config.yaml
n_experts: 16
d_expert: 96
balance_loss: 0.00652
balance_bias: false
groups_per_token: 3
norm: "rmsnorm"
tie_embeddings: false
lr: 0.0105
dataset: "wikipedia_en"
Below are experts of layer 8 (counted from 0) of a mixture-of-experts language model. Rows are named router (the router's row for the expert), gate (a neuron's input weights, with its number), up (a neuron's input weights, with its number), down (a neuron's output weights, with its number) and show model dimensions 0-127. Each number is 128 + 32 x the weight over its row's rms, rounded and kept within 0 to 255. Numbers have three digits each.
Before each expert's rows: "comes after" lists some tokens at least twice as common just before its tokens as in all text. This comes from a sample of Wikipedia text that the model never trained on. Tokens count by the router's weight.

# expert 15
comes after: " |", "|", ";", " 1", " 2", "–"
router:206142169164086143187156127151157149110123132186118154157102121143100111142121109114118112119105099145144081124099163137148110139122139156154093107117106106152142121092117155129137118140128139174141130159167147169081144110117106038135221061053176152128101103131095091108095101153066169132108105140064085101078104148108154200109072096145101115176188159154163153095156156112116111152163
gate0:178100181102044066131149129106138111198120103136099145154148138156117077110070101119115114155101136114140095142163167130149128137160144188119120137082156121129090149121143114112091093150085092139080101143161162113140130099153110079177095166082106153104156094150037092088124117125121125126107134110096135130144019136161147188058103065107166103176114132143129101131134180133096126149106
up0:148136134109198163146093096147147127102119179115108143131093111099110122119129186124116163141187160117145090156178151143171095150179115153164096161175153160171144158117116153137068108144128169118127122171087116126110136186158096170060125092124105149076088150109142141174138129144153157135157100127143197064109145183179158214137136126141145145145154228154161119102115162150144160070156
down0:130125169133110163082131111127101123128085108104131165073163155130206117177215133101122124105090125156178152114145119092149154172177115163180171125112099104109119164150171141121144098130103100067168133153146211086093181151126173148088144101107129169121150082172119080112094119095142049123101153136099145095108151124147131116178138124112114098152148059095129128140169092127161083053147
gate1:154104113130107202132110125142120073170152127139123114120065135148101093108114143150173078100118130108159102199107134088142147189059084138129121108089037075186109176134153146157142141126114121122141118110087140127174137127122128074127134049124106157171153130165084104122068169175128143128124140197119110153099141116099135118109091088183106070114178156133104128067158122163104108068123
up1:102143151093101107138157096198065034110122161082115123179129107121120139132073099112122134143145177121150114121098127163132145151148119129131139109145128091112124076127093138232143119165111163155134175146087063118149143136105112123161121099093201182135159143065116131095125115067090125074132138150195128151067138119149090150167139152131171084125082100075093175102173114160102116114129
down1:130132089161143143201090135150153134133101098135103161104161148177171047119134143112187144095053170189059133120160137143114105150136101112108129158101125124136139095097131166102103087166111155122142127057125146139154131140174102116123177108117112085083159075199192149118167138116142090115163103084138194124084131152099121176147143134142089139117086115105092120090117105097030122159144
gate2:209140157115136147198134167058168144132133116135103134230103110120076120195090093172135114149113140147187145128118124156112165175206168122149094143134079144084140086164109116151170117179115121103103122125165127169111149150100149091161159114127123086104160065093123158132112159130100139136118107129119095186119083161080124128099138100166117145180099124166161113119152182139094189100148
up2:139095152115128144105126170067088126092074121153142120081192121090147140165097071139096155151136138151152102114162192043114106134141151121105071088092154165067151176100134153127127139120115160144153085083149085159149175095081119112220169195111113078162137157133157183206134116109121137181174103137130140147122140117158140168113089106141102099083129114114160127141102132100113085139108
down2:120100119132115132083213130113105141107184151119039167142146122177145092141108122114172074133142153091109110104177129111133071121132068168125139156131099076175114173160194190164125106079141110101163116138137068140126081115085130083152150120107172122141107174089123116131150189163089101113179093152070083150109159137161161137162079132074123102104117136166100097137151161157122097168121
gate3:127166106143111109184114166108105156114133135174126102183102108138158171083146093083170158054142155094125124128074052094137153109100088110177160121142137146171113171150149070152159133105167117167086135086192121183164097140138107135086156056132129136099113090129138125099129151074122063092118093157062089145080132123186170102130171156114146127156165130102187114080140094126137097124143
up3:153143074094100107161110113070106145099128106122142154177061123096134051074152140136102147189125122135113108114181122147155093137086159122125159126103126098167120087158077166182078140144165163127144164149156195118130113180148139075084166102101134143167165135149109132177132087172115133128096156125156121127136161099139147159179138201167075105157152159081124079077156116149093074068148
down3:137119094099123121116135113144039128135126138086074163103175105115137180081148121122133129133128143232162139117110108097084131095148152198121136139099137107123156084204102113073123123105114101172150096139079104090077156156155152129120115132160186187109070155139129093161134092155121078100074143125130168162145090135121115137146161124195084117168150116084101137166144193123115124061098

# expert 12
comes after: "-", " (", " the", ",", ":", " \""
router:159143141144165182129177112123141112136064115115149133203062117156136141161180148089095148133104129136139100124096148111144110126139075151117067141099140075071204121096080153059130204114080125121124123156139213129092153081132126113191155114135158078175141113156124123104146127146105151172206144167081130143080080125128117119152065137142158136149104148135112170142121160128102078138133
gate0:135099216164057119163146030155129166134112157154134127091076187137122116072152174138133141140057147167144149107118090152100152154148118096159178071107155135084128125103117123132147130133175091097097158122169143173065135146156098150136136112126112132126136143162091135129171126187121137125145115107148128061071101128138155094160151152094156161158178117172098145134120118187078148079187
up0:138134097149164160154173171139151111127205114135167147109201121148100110121097107137056134115158167105138106184193114178104153180115179090171123094118124112170116133129160169107150117163139126138106138091122152099099183133095135164128142150134141117168099181098109118067093152130154121134096092089153183101094155133114193164169144192109176125078162119126068126138169080187115100170095
down0:113106145113114109095099079117129169167167155109136131121084132122154122189177109122101171106175103105154143119185197155110082111132097148114164127117128162117123124121130175145164134101104139190090155186100136134107166077145184147096153116118137130130134056119065150179075129170140115128178116087037132125129112112216150156147148161152150108137169052171128174158119168105166106096114
gate1:141153152094149092118148165112097097154080157136086158108227158109085124116164118114170173140116135139092158112135146168153114108153119080176060127109102068109138172116145062060152201082141136120144171182142125153099120100155165118087117101186126154092138079129075109090145129129104158162097142162069117095136095120057157099116110142159153069117118084127094132143139099118154088159111
up1:112108121139118154119166051185178092136137139100137084108104096112082118144172100120174148101158130101088140146111123126156155104177107143169109159106124132127096059181120145062094096117088109134185154115103156053145116121078060174086126151088064177096087155141141149115114165056158095142115152097065140113093148147090112143133143163119094151141089151139153144132072172129173093109158
down1:085167169102110144125148122126137116103106143125114071164167136065044130144085158111161178141147057138139089162109091162106131141111179150147118092115158113146137140151121112117141116154119063167175133151121132148119134097097106151102127130102153127199112121160089082165141152130153130111131116081119124179071169125109194074105068112148172155089071115165148182040086175150157106121173
gate2:150132169178084103179170127096136081134087113173130097069152132086092146065167157107091106126193155113109118139126168144128079190118149166080138111080122035128172126068159148144134132189113080107092120133148115120146144180138132121127153145146112116117096137072127039108165122102063104133126136137090119130090126124082113125104148073125094188168154148072135112150113137086162144110113
up2:110111116180172132177114113076150143074153161194152121098082168124112100162161168102136129108127127134127101145139147109111133121160122107137106139124142171186149145175190147101165081146137146113093153091163128091075189141129104088146109032147208134152132099123071116103126095092162125130054130124156090167142124135139125093122123158140109086064076146147147069197153116114141059115118
down2:129146106147109179156116078159117139129110177140193109141119152118158093112163151057144196076137114101129106120105134112154112087178061119138172133097111129141154184144142170103094160101123097114136124127143129081142098139082144106159173100131128156090141077148076145103165082079066127112132171159180132101164060104090150088061062142161117148127085130169128166197119174156164137146111
gate3:149177132127144168096142099151134163130094199150143208162161121126112126143137224109136123143184173124070141142147105105157131161165075166106159156114145124146103125129148131104070206092187185190113153189140120143104174098109119128130113162155121155164107134138144145091136200158170146091081098155163103134127121115131122146169150103132145051122142129133175199137108140136128119180160
up3:165159169139157103111132090100095164071160134060050166121152063146129093113096125148120083132075207116144094155113098079118161139149147137142100141065111152156090127122146086095136115136105140114128098132094120145233133172102153132144111141120159112073123100121091146068113189153113131162162072114122132105128163118089163198154119145157043134156123117140091105136137159100161107120102
down3:108123113080114155129133135143198154140127097137112096083135041138169110161153116114199146160122079137147127129137191101134123120109109136097084139058095210064126112130115103108084086129096137178128123110081103135064172151141179135099136085117100103099113035122137118133105105130161136128173152155178127113161130170136111135146134146109064088139166135152138138129093194148062181105112

# expert 0
comes after: "s", "ed", "ing", "ation", "es", " it"
router:145133169173155152122145135103141157091097172146126171212118116133099172153144051101142106175098069116108112116113144088151126159116140148180092095128120082092165060119099137151159168130121107152152101144093134194096129077115045103116131107150113102169140101144180092068107108158130132143140155148134152099094099126185212125115106147142142097163126128138142146126074150098102086196191
gate0:154164150138172149103133116160113061113160138106150114150146085138145082100136152158142131197135139143115096150124175126165122130112093158137122127170098169054092186057073146111161121128173117084132134082084170059061132147074083086107056106092170177083115167134160109149165130135216126093126079163110135125101150109157144147108151119116102151128158148123094167125134138127121078128175
up0:081101112159155046163120147144083059085167175167168124135105123126122153184083097147108108090094160091169134133188146139075116136155147084088123099097136109149111060141153105139115134119044128109062105132166105208158120151150082104104122087114150127121143148110087145106124118140079098183165165143135145139127112130174098130166157103069142140089165120186117068103155101103132142146101
down0:162133098119055122139148105087156153098126178143171160059121145108124130129071108132100089107118114081138111094119174134146181210069097167131119125131126123089161129153141101108160110143139112151080138122130124101144127228135143099047099122098133156118067167114132182162160064105084139132124172131130183149113099181105149131150128141174080104210140141150165128164149168157112130094150
gate1:150132119087201097121150121117076154130092143129152127131130105087085125113144110100111155144118117094115121163155132123084097219144119100191063169148154126126158169123149175160140089142148116150118101163155157159102120123131094145096127177106162165187155117136104096106168104181117145084175184118151077136142165114139136158076163144138040150149213188129149152106120183157068141142084
up1:154111128097169106115097129141104138126118131084121105065141165113134095134209142101125150084099125101129139113067137089105146081125112156132118096111126091155146142154140087102114121108138129104166039152145135173195141178132074101178169171206135129167154091080152127084190112145131134116121163173148107149090182124154121082156141143140083186133146089119074164099129100078153127044101
down1:123143150188134168135105108154102132130067165133078071123155148121126131136129114135093137145172114114154095132070171123144146103095198158163112181185157225130105129147139172174017092100061117095170114094140125172123121132130070140164147134137202156094156184125119194110112122123136127131123149130148125129119170100113134102159176098081105121145137159106062151138126140138103143143172
gate2:152127102161136106151097172107081107139132135110088144180090165157140119181151154131109094143155143167149080117134129151117124054084126144157155136145142182164151149077100205169145145105125148137117121117117142127110161121048132159126149094200202098148138070129135111115150125134156108181130137124105120084055111091131157121135198116069080194074144129111105093136129163157132187200154
up2:126150117120142110143138110109184121154139099082089139042100110141089130088122084151121184080097117107181172177094103113161124121129201148151135109175094154119160154097128142100150073106149124113106161142163151105200131180162172154167094138201193090095113142105094078155164118176103177077130157098082114131150181109138080133079189093157122160135154137134115130148159138112159098133137
down2:161115118104129072084136122172157125132115112155129145097078202125114104059123080141106125152120149093123087106141155127097121198148164173140132148137072115184134126124127180123070141114143115069106147101102063074073097125100124179135158131152155097160146126163119141163121125153163103101116182164168135084106128111129153096062084116124104126188175156191151143147180137084055177132101
gate3:142153104174125130121109115145122164103135099121129160138088161082111115108141151168142112214120133172119081109178105088105104149118074119122071110120127123133157130112122196100120113182145119106112115097134157122088118171133034053122142150121118180136137162085179142085117137104145126139113113113085183091041156145154126142068101128126115089101155085192094113160088223129137158159094
up3:100117115096137111168133123136104116085072058133141096140176091103121105141189102156131144118085179107098190074142130117157105093101073063103080074138105139120125117117104084105161117121118161144104074130072186127132116179189076122135112112132109143105067142099165174164145141102207149133131181133137101118138148108101049077130119164109194112154132085123100104118093148079099148111132
down3:115143138090139103145133131119131136143148154101115114088140117092125104228142125148115129145131105089163099162104088192132173126126171203127131154070158108151130151157069153115098177130159108132139135104199137181124098123086127119153139179125130103167141089150090161105152146149155164121118136241165081136089113199127152132099197103112096130093138147077140128185115182172080137113094

# expert 13
comes after: ".", " |", "\n", ")", ":", "==="
router:102130186164098160170154130158152120135112132124195173143104107191064133116139135034117112104097088081085082120073141150133081130125142133106083128133121110039147109124166119111143115081106122160155114137094107129126135101145046131140121094116164078107110119100110097114091084168120138129178152133071129118089167191110131086172141153196138157162151157132113133104154155082054108144117
gate0:087085133127128074158156144160145092097085176095177171169180139138108091143121140130128179149082182088105094101129146052093113111103107184106109129173113154135090180093177122138170153111074113154120104163146129137155147127112125134142164104156195176137149120120182132133118130151122118179119114091119148152115064114199121131197157176139166191127083082141164127120096124113146168144054
up0:106184190064092153123094146094143125049107118057131096155079087096158114125108093092136138132131117152133143112107121078130082172111118092117112159086162129169121170125126124119108136104186084133141150139093148117081113146065136144070165142126120165182080120150101106130133095126157169099204118136142109099159116103133166135115098076081118158114133118149063203096189127071087151085125
down0:140210123099089125121139169110132087117076129097109158090228209066142109087140122131153127152150102130147136110116059098162139170121061114136117186081148164152139112115139174152146192143135078141160142081131130165148063089123095042124144125102139169144147135138116158139080126134162138160132118099135142159138093118175110081098114132143108091160136145120121142053159165124156115160154
gate1:082123157107068125143080135153162082163162166119136198136071100148086146098130097090151142111115060139146083169089094117100120172121169121144179138096144124084144085136102132167166123178089143093122094142096136074123097159183121190091120156181133122138122110127114104133108173132079063130126116128134165118073126053102091091120158121149154170129081155126128073141168129143078149085193
up1:109131091154157106148126099139056152143127142058109153108110051130090156122101091179165103079178129054161089131142120204141172132087129158137123088160163102131124132160125122174110123158104092139133109147123141123142122138124104089120191111191166128103103149053187120145114151185150107170159186117094139086113151091106151176088125125122130164109157173108121149174095184153077088154156
down1:093144178171158075066142110147128134151162102082132101120144145131104124176154107125117158171117158113036180148093131108118100122142135138074126110138124106188094126140152114100172091064130067118168166162180158189152108119106196164104158155080129106082137119106112150099116074165118127096163108087125151145128160150138106077207180088148134138130120076110142163106140182097120147114073
gate2:134140089153168173160121117109063070099111156130155165097101177110138112099112107101108162151107151120124132091058146101097152187130158093096077166103127143170095160073143114207104156128080133156142124136145129116164111186188131145189095121122145072123122148142131111131111107080062104136168126153191170143135184077125124127127181150104078107196113138056176129148104137098149111101142
up2:152139096170076110139139130108205108150143100106050075149118130139145072144126101088121196170156060121123150131120164155041112203089110071159110124120170116111091097156127122144074115086180145100113149066134124100100087168158148134148123124130170156139128097110077152078099159118073130085124113138106175094111157108132154128158119102111116108155134135147042147141086138114142133190135
down2:175128138123177141128139111075139104146135140154105148079083190089120118081137150064163128100125118143107105094118152123070108168177088112081126159107151148123100162142148074088121109113111126127133120089113154146148160099114115045143146203155119132106210171120055142084122111105187068145154115093115124082146184136178113095117139133104103172103146079114109114164096163119113060154066
gate3:136112206165117145144145128114128082147151171110144126092120082136136130087092159099101085167144087136156140165145107097105114175163120077161077198127025140122104137187141146095156103107135115117106126121131108086220128154125108152176117135136095102160143114048086128129149168119173065179166148115189112123150151152113127151143106098079127117196190134127159133145107074136140143150121
up3:192068059153174112132132156127103132158088126129061083090122088164145109119130126132144162124108157154151166108118137136144092138155054089109109159181128114189129126186146104200077160132083157172164115087140170078107117093123154194121145087100086140090148131131084122081084185162096114109147161089091082124175124115125144150094095130159154130152070079117154153115084129129100097133119
down3:115105151114160172145118087169178197103125129122100130113178144181089171145109200134120185138144111043124146126111094119155181059153164126115152107115173110126153131188141128121135093141156118157132122170105105126064133119166142143103143137086139140155154130131141066128161171088181223125113071105163159121118136105125138119108094078138164142121107149076081134169096139081083122091069

# expert 4
comes after: " of", " in", "'", " the", " on", " for"
router:135129157162115144133148111154129126079067162125122168128070076171122133199148096132085125174095084106100094118112158141194134189094175130183118101065067123109155105084106199112159195157124133166157095170120144090135194108160069125135153120104117143148118091131154093107124134119132141125114190199072139087082137169146115161120126149136175171139129183141113110160095133140108106134150
gate0:095120134152107127086134152119109093149116154130122054119056096167118073129140100117153171104112115121205116116119158067181152145097167122155118089082099110168145093114178107034081123108096135134137114131138107097144172106095201131126137103106120140127151134096160105142198104134114133133105057164108109115059147124156123107135060205169130150168090131107159079071086104126142129131116
up0:176157115159072078105186071121076078120148120088082136103101110163098150102149097115156097174186152119154140096109102137158153044105147139153057108068143077164125065144128161108091116144120131098165087128112107044081167077096181097154140107150123157121132165120073177132128096147138082182112120088130122119121087144171119145139146144150099147114117134092162120156147104102137100154086
down0:104133070185139114141104158128068036120070191121123113084106120168093105055096081145194150159184090103174146142086144128123125145123119155107128133168103100130117138061142162105133128101141096084165144110088100090185153152071078173171095132086119136149086094124171131114143152110134155111077093121164057142128140128087127138125119144146122132098129166110131096089138075165134167102088
gate1:147150125151088104152113136139082153139069142125097137147162143171146067101100085126156076113149110126107106164089086118132099166125126090099160127125158125145146091113155094144150167071106096190139142108177139081048151143112109140116106180154179120166151119162169100114107088126137168125156152131068104096106089134128134115058166048147134134136099194125086106160103169195065133167191
up1:120175101131074166125173097117073129124093153165083159151121163156170120098159094098121122187112148147115091122121081151148111116094148118096067093165095144147099143148145052155106108068132164177094134145082109079090148093121066098076052099130119060143101150115159119165137127078145133064121123172145131155121159145062119120104141061098146098150195121164123118152108123148131115090164
down1:141059069144135104134129132103139104119146162112120065119113085135120138114138071168120193072099157128118113117163115162074127181125168153101085109151114064108049130146114115108095131132181090140122142151128121161097134175111073039092092106168161126117181135173140118098131105117167184117131148130097150146164093120110164193085185078091145165095163114080090106126153137186135124145127
gate2:135112173205088112135115139144112120104150063086151146133118081151102111173111106111086122142115154139179136109082192138124114132070139114087076123051118134133114117172134093122163150106135126173153082135098180134200192186144124079108128085153102095107092050141091143081114160117137085114118173079130155121127125116073122113132162132117126122105125093135076085191080064136132157144160
up2:183124126105130170113161119159132160127152105156182175131147071128164089155099143125146122119139111101039176103173121171126159082159086142090123111093149108064086088066100163118118154119105104176119130130140161124116097140105110096087093192129118109128112128119249121133166134108172144179091130164195119066082137187120136153170133140088121079133114076101100122130141123124106153138134
down2:069155128165128174145187085157117115093085107104170181115075100119159105164095152141079140110165109129115126123108121149117058217098093113125097178132103141167098159116165140113170146108125169110123121107077099140152114151120127151093154050141141131120203077175152192122161124130157071100086137144057114154141066135141104139099116134095080187094106102125155111105152154139094109138089
gate3:097132133162094098133118043148122155136107117119049151119118102219197109204160172171116120102095114179122132158135110156130101157068136074146159087135128123167173118132124112141120159104092131154146134147075144101135139131089126140171120163144165087102135180100110133100148054121161113170131208050159124103117125155178145144153131107128151162151130169101134077115149105095079089104127
up3:166172045160103132101091119182141110167104171063108126141137087117145147193158115181204117109185143108164120168122175164216118161174104124084081163168109152148168135149141112136162157145164143158121129085149164111125144118120148150136096156146135119124077148180123103092131110146131128092117152115077137187131136124161156072115134190110109105134126144148185140058156074121133072130135
down3:204105156157139051089107174156139169166121163136087122153143131128138136157144159168151169137173182154076094133128159155138119158094186173143154129149065120156120157135128111129115154119128149113082078146119069193110137160141115112118122190162137166090075058177161097174143110120173173131121124157187129118164109114153077127128227085143120102143122116115115076109167136129164140144132

# expert 2
comes after: " ", " re", " a", " con", " de", " to"
router:122147102133095123087098068142146140118126127140193201128123144151135146162186133103140102140137100134093114122114141100164074114085123084172094089077113103107109127105084138106174149185098151216110152145106131126111132102103080117130170101092195131091095115180158132073169119138079119179138176127102137144116118185138224164154092141156115149191141158163098176160130161104085115155125
gate0:048187142120083159124173077117118030116176104116083108169171133149143118104130132121094129143143118162121131067107170134085096113120124084104114113074063097163133160125157091156144119167112157141122140153099118106181144165143108141163101096140132176158124148162147181105106139175071137162175132126176125097162171157140122155136092149129147217105213169116128139129113106095177141113105
up0:153086133097120110123151140146115168191133134103088163099162129135106085152133171148161102104095131137122114120076167084092153095117112095130111161167148177152136152127119055096114155156130143199125078136085154133115144141159116181125066134137121152064136173145150112131185162135179080166117188111156086067124099173111121118098203048133093148160173170120173097122146134189107079134138
down0:151111138153151128092139151128093144104085116091084133165115179126149138146115062159062123147096090184192190122117108151132202084151095077189069088146135163132101132118146149142070127145116087094102193178146105109137166095121140109067126147114115078173148140190131108088077154096104134117162141151156069084145157112097065151143136121082141147124138086071129101111104132092127152146143
gate1:141149096106107160089067154140146112088152156118179151144150103110128092181124183158153076131108076093099145152117152110175122125157104087125167129152147096127167150115105091081099106172117191141129202136113154092171109142128043082184133114101157116071107137177109170144187110128127108134128147147202161081135079175186102134141066169165141109097079136141128163153157111114152101124152
up1:148216028061156136126100158094125133202151126157128097122064102158082094116152072183091128102120152135137043141109135131148125133161131091138111135163088123130161125085150095089134115157138136059138114104140083134153166161129141152101090114171123115136089173111133159121114090136154111087091167166124131127119116118113140124176061142153136080169128111060103136182137159142098186152152
down1:077122141103106117114159128123166108170154090142118184136082102165108129140125080143158149132083137097143087107155156040129129089167131130161169116100133084138120098107102139118062191098087150197092143090071135112143103094158136164083069145207135101116136115070115125127132153149111124148203134148110120060129154171153116172098099139109150165153115102145121200117150125103155053165149
gate2:180153137118112111165161135176121155049126092109149163127140101155114140158158120110095154127148123114139080099142064122081185178206097110096172113123135140077134154150105124128173142120074150200110138119122170098178118123111161123077122085169150109141124080107206091136140142102128159165079177179158177151151107190074147096082158124098112134068136107104093131155134137121087083110130
up2:115139068189109080139156143092108076159134131105150124128147133130135116111049026122124135134134180086126139116171082114068084122126159112157144152083147129116135079121125169178135092107165156186107160078108106172137128117141150157127152156108122143147125091120200110161118091145112086141127115130096174182099145054102095151061075105138110084136165134163145143125088141083110127160058
down2:116129088044143182113131102160107132106133121173153118129091151177187148132118122178122098189174166133107150103105137127152162120160156150222099160144125135113206153086135160121151147121121156109170150099151137123154116078148028125112135100111147112150109133146126117090140130141125071105094099103146123076117131090165133180110092128075081162161158099109192108198117078127111112110072
gate3:167160116196119078160128139147129146188096106105148174115141123162137140121113169119128069121148152175111093114094098195114085098167110092140132061107112079106118073132119108114103145110144130183143136167131118188140154147063137133129099117124148111118120123134119159164191112144095056159178205119088146088158144185155173102133118115103062104120109158150138146111125076080142191167189
up3:111157134099122095072123144086120163096172090093152155110155184069126023114079115147060095132197079128068138110102151088121161132086079193065102091131152133092123100092122098161127130186118142170138119072132139165091150108140103063098087155083110146114140101125136141131189148150118150143117081139106136065120132103157125127116144158082127148102178147114143111134124163081113140126157
down3:153094118141097119124119122084135104146117149136085101061174123102105144105071101131123138147169158142103067165128086145126148091132097140090097139085095162112160094094153143164123077124077093185144152130063157133166117084104138134101115144098169128083173064144110081218140105138149171113166057192145183151117161137100103103164088120109071170112151164170117166097091157131104123164140

# expert 1
comes after: " ", " the", " a", " was", " and", " is"
router:132094119142111155145150123126169087090107088115174105099121075150078159139153119121127146157088113117130065068077157110140129146116080107165125106131096123099160127122127089103185132148105105154125106176115119151051143040166103105111135053104137116150097062175131106115170125134069079133111141163138095101101098167146110160168087112188152141164180113172211140131105122108097058131113
gate0:132090111146140029143128117109205104123128118129081092094119086151119138119066083095109147140146108103097120040093150137107163139140129088132169143180103102141147142107091123109164091134099115108152135097136090103134115155111135088205141062089140136155111176080172132148189081130160080086057136151113118120098131149130102103157055166138144129143122122138118074104062143155078146169122
up0:125117133091154122150152188165144130083126172161137119135097152132171142107125166056134110093150148133173163101100096157102076070139146048106141112138171118171186166184123135113073088184097137110154136107115085137117151070109092132146154077225165113152100111111132150133115121077148128153161128100116099126073144133186127079073147145067096134141162155125110129139115194150106135186118
down0:148091106170155076113131149152093098124156178159134174098136137176164129097212174085128073128110114135106148149138100133095126092171147091103096142068100129113174132127156134088090102146159163173106150081116117160098169126069119101070111228117162143158104135126144127118139120158140109169111154146177112110119131131132147093108169154070186065139141147087105146203112114103082173181125
gate1:158129165122118121102135148109119152132138167121090146136084125074083090140120113194077102152109085137153078119148116102154115131136115105103108172131092118082094153060127100196129116073139126139138188118142161167122111088154120143136139071103136150148110131096098122187195100081083148102085109116117153098091125103100115118087065118168132231080189105190158118130166171135175173116094
up1:092122131103113157082090118142094110156121122123126111079122165164099134152079112145160117113144145149111182164123142171164154140102148118071147148190091152117190095122131213105117159149124147112174106185094124143102149139147104094097106082129094130127126154119174064119170114195163137137147174106144075140169126161101199077139106078073172115112137068112179101108191136104179184102122
down1:177104136088125153113187067148157166094126104139170108135109141153087172112096082141100112128081076154144115096118096145109152160110153171168123139137125146110135137157102126026079161112100213103188067159164111152128107117133103090102151138148090104124107198105198150161089155112101104143097196147160111106176106134172127127149149150162114077124103102135124150124178096094094181108119
gate2:061111129134115114128130174161132141136107116134125117124107108122132090119179116140130129087179071075161170103111136205135128131145151163187073153139108171148106090193138156134148135139111137111140088146167080167165072133118048111139109075095106095126158144173111123103198114109139108135108083175107105096105145119132100147181064105183151178102105084147223084119109154144084111151118
up2:082126089130100164131140158084134142107158140063133107176128144131103160154128158096134122103192113103111168140081126108144183124139152110163159147101111108107136074175171118134125127135159132128120134084138227128114099102152131090133080090169116090074103189148185154112191134155197152151126137087150083140131137150201103165096175169146150181125155126188183153094079145164110137172152
down2:153123119154122094134149154182144097102105156137131090183180185107110128103098103166163156126141198126146140125129127100115204202222197114170146122153117177197147117109085131145091171157121136176133159101179129150099110125164135122140140159080168202116152117125118171191147159154144090145120115120158128143113107135174081169126143133167167150071140141131116117143143090141112168101066
gate3:158179078103143139158150137157197094106079123173131109053123084086120139099162138118162145140109139129118134161111156087152147166105098144135100112137090084077164114192141129057118117117121160121111108099070172091162103114139116150142099143072069105116114116100174104096133114164111146179123132119162105174148069106167193128111140126118151088124186116102176197162147147048120164078113
up3:129101197146126097147155110143131118161153156163127100150146092161145117090118183114164135111142110078133179086094140171131053129092090102117150168073087137123125076146078163093141135135158099129138125188136088129117129162121132091107120103208087114094152106101175156119110121122102157090205120074092123156098138202119122172151147127062137135118143187152157108141135107096160232123104
down3:122114127110152117150134108126096224144171127144110089146154182147121139178119132138082132104150094078164087101163115127184119109099137144204062170140123160147171112121072139158140165124157105057116107097159095161122164111116141068188120122133137122131175095065083146125150159110081153156102128084173173134056125108161110165095086162152111088149134075081148116139124124111151190094145

# expert 3
comes after: "\n", ")", " 0", "%", " 1", " —"
router:148129174176129188161136080153195155112095178132144144171096079193125106115170055100129103154123062158138106105163118084144113148131112135154143102162147056131133088099121122126141152172125136153130127113116164136147149165145121119213095087064115104064144105194226127094127092149114132178124167159134132118111111133096126143103098147167170086137157128132152157109188116096092113125107
gate0:106112140138141102128100175069139191171122105171134077179116146125092111124162063094113117093072094135133172146143100129158153135124109079135123150081088105154194058094127130122158129125124178118168154198141102151071159137091153163183138125133193117123057187121150115143138123173131126111122118160183105109095136191108068187133099150176126146143094074128160148124138081115132146163151
up0:129109146120118136150167169122090101055120145116107120086136132188128122200146139136147047127142151133149134094113154134114124089129174177132105149182127131131115171131115174166127159088189071174153126153137167140141116124169070143134157164077139196110133097192163176211142110069147127137130066152165127143081145110069212091157117149110160170125171145097124106151147124118107122131121
down0:137126123094132126126089113145114145131081059204162142090133131173099095142094137171122095145098081129066109144094139102153187165113077128097153130152158126099112176142134135165135093144112107149119058152151125077151081079116086063147104129150197132113148104167166139158155113102067059171108169120119174148117130130170161086140131171103135087144071169192094125052130148141132135135124
gate1:178166101102165180140140123167151170138104158102125111088166110128124123091148073064083158077105154107189204150110126120131137120070104162139091091123173119125131143147139122092118166158122135130122051102110068146128100166138150151138164143054123108072075138173147126081033110132129081156171147118115151105098076180152134163131075132095140131127122140107105191107173110128102111123161
up1:116133101163083166181165105133100109101166178152172193103070129062151130128194128130149147091130130133171155089072149091140133098143164087102182105163120083123119089155134108166086099160164103096134151194122117113087159083130139187136148143154161123104195142086111143163126150119126139131101151100087142103114128165108056159092195120181150146188142165164108136156130104155163177136093
down1:109129146146142170181121115167152127095130152087179140176132158110123124139191167103115138102138078143062113143155113191093091198136132149152125103099103108120121128108202134153139123072099075106140080103094165063161103162136155145111128146132139091162168161162183099099075180172072155155126120153176107173114148120130108153120139165161165124081109127160105067167049097126156117151087
gate2:147126150184126122169147153130186195150163118186120136125123115176143101097129122034166124134133134130129118146073120111128136148167113131108055093101044126205140166132108108164116142097090122082128132148105132125122081145163140174158165112084117097214131102138077133150104121092156144154102183136099048148144089106095105138173183122148179119120166130164158131107175117105113147170161
up2:084122175087115116164129091065119155116164158075141092156127110115159094126130096139123113124109109156102107133081099169118155080123162174043110148124148175126109134102094092138096169188109083143109119088165147119149136095141159070187182089128128165102166089099129139175136156126062105085121132136126123093167082079140172123068164091097142130186061116144114056131112174099125123088145
down2:157101137115163133179127142124117144132132100137155083180093081036086147104082164110135116109168156151099088134095221160158117143114149118101126176112111105089126128133152124084151193112149145138083163101112180116111119142156152110089129146109140099101087093112076084124082065125113122118117145118091151113099126141126123148162050130166181127174121143128088168231078118113094133079087
gate3:190109169157104150121072103105211135125077103155097120141107154175127102140102094141105070063137180118120139100179122088128140108144149111140183148129085099176133113084132071105112062156105175053154136171146180111087117114063176182177112119154122124144097162086138142109120191157095146113166144103118123160156131146119167136112142115099165129166099124150090194159089098129130092123142
up3:197126102151139146101069141202145168130089129138161118097151117060140152191106151112126111118172149120122091121116130133131044140153197089155135097121167110160040152165154123127164094137137125115139040180032127132056120112140140086165112177158130112140120120194089147175086128148122120102120118133132094128158153126120108150117145168131130117133129076153127156146064117139110154089126
down3:107138124065074086158105123123083162144077157108130158144116083162158119114089082216076127112108155121116096130133154167139115114132093104136140192127179111104152160132118161147156189150164095206169134067105154085098093144150161111124127124142085044148141184095115149165115104145125126123122185095150127135111145147180129118146073072091145195136077108176166107172139122112095142116125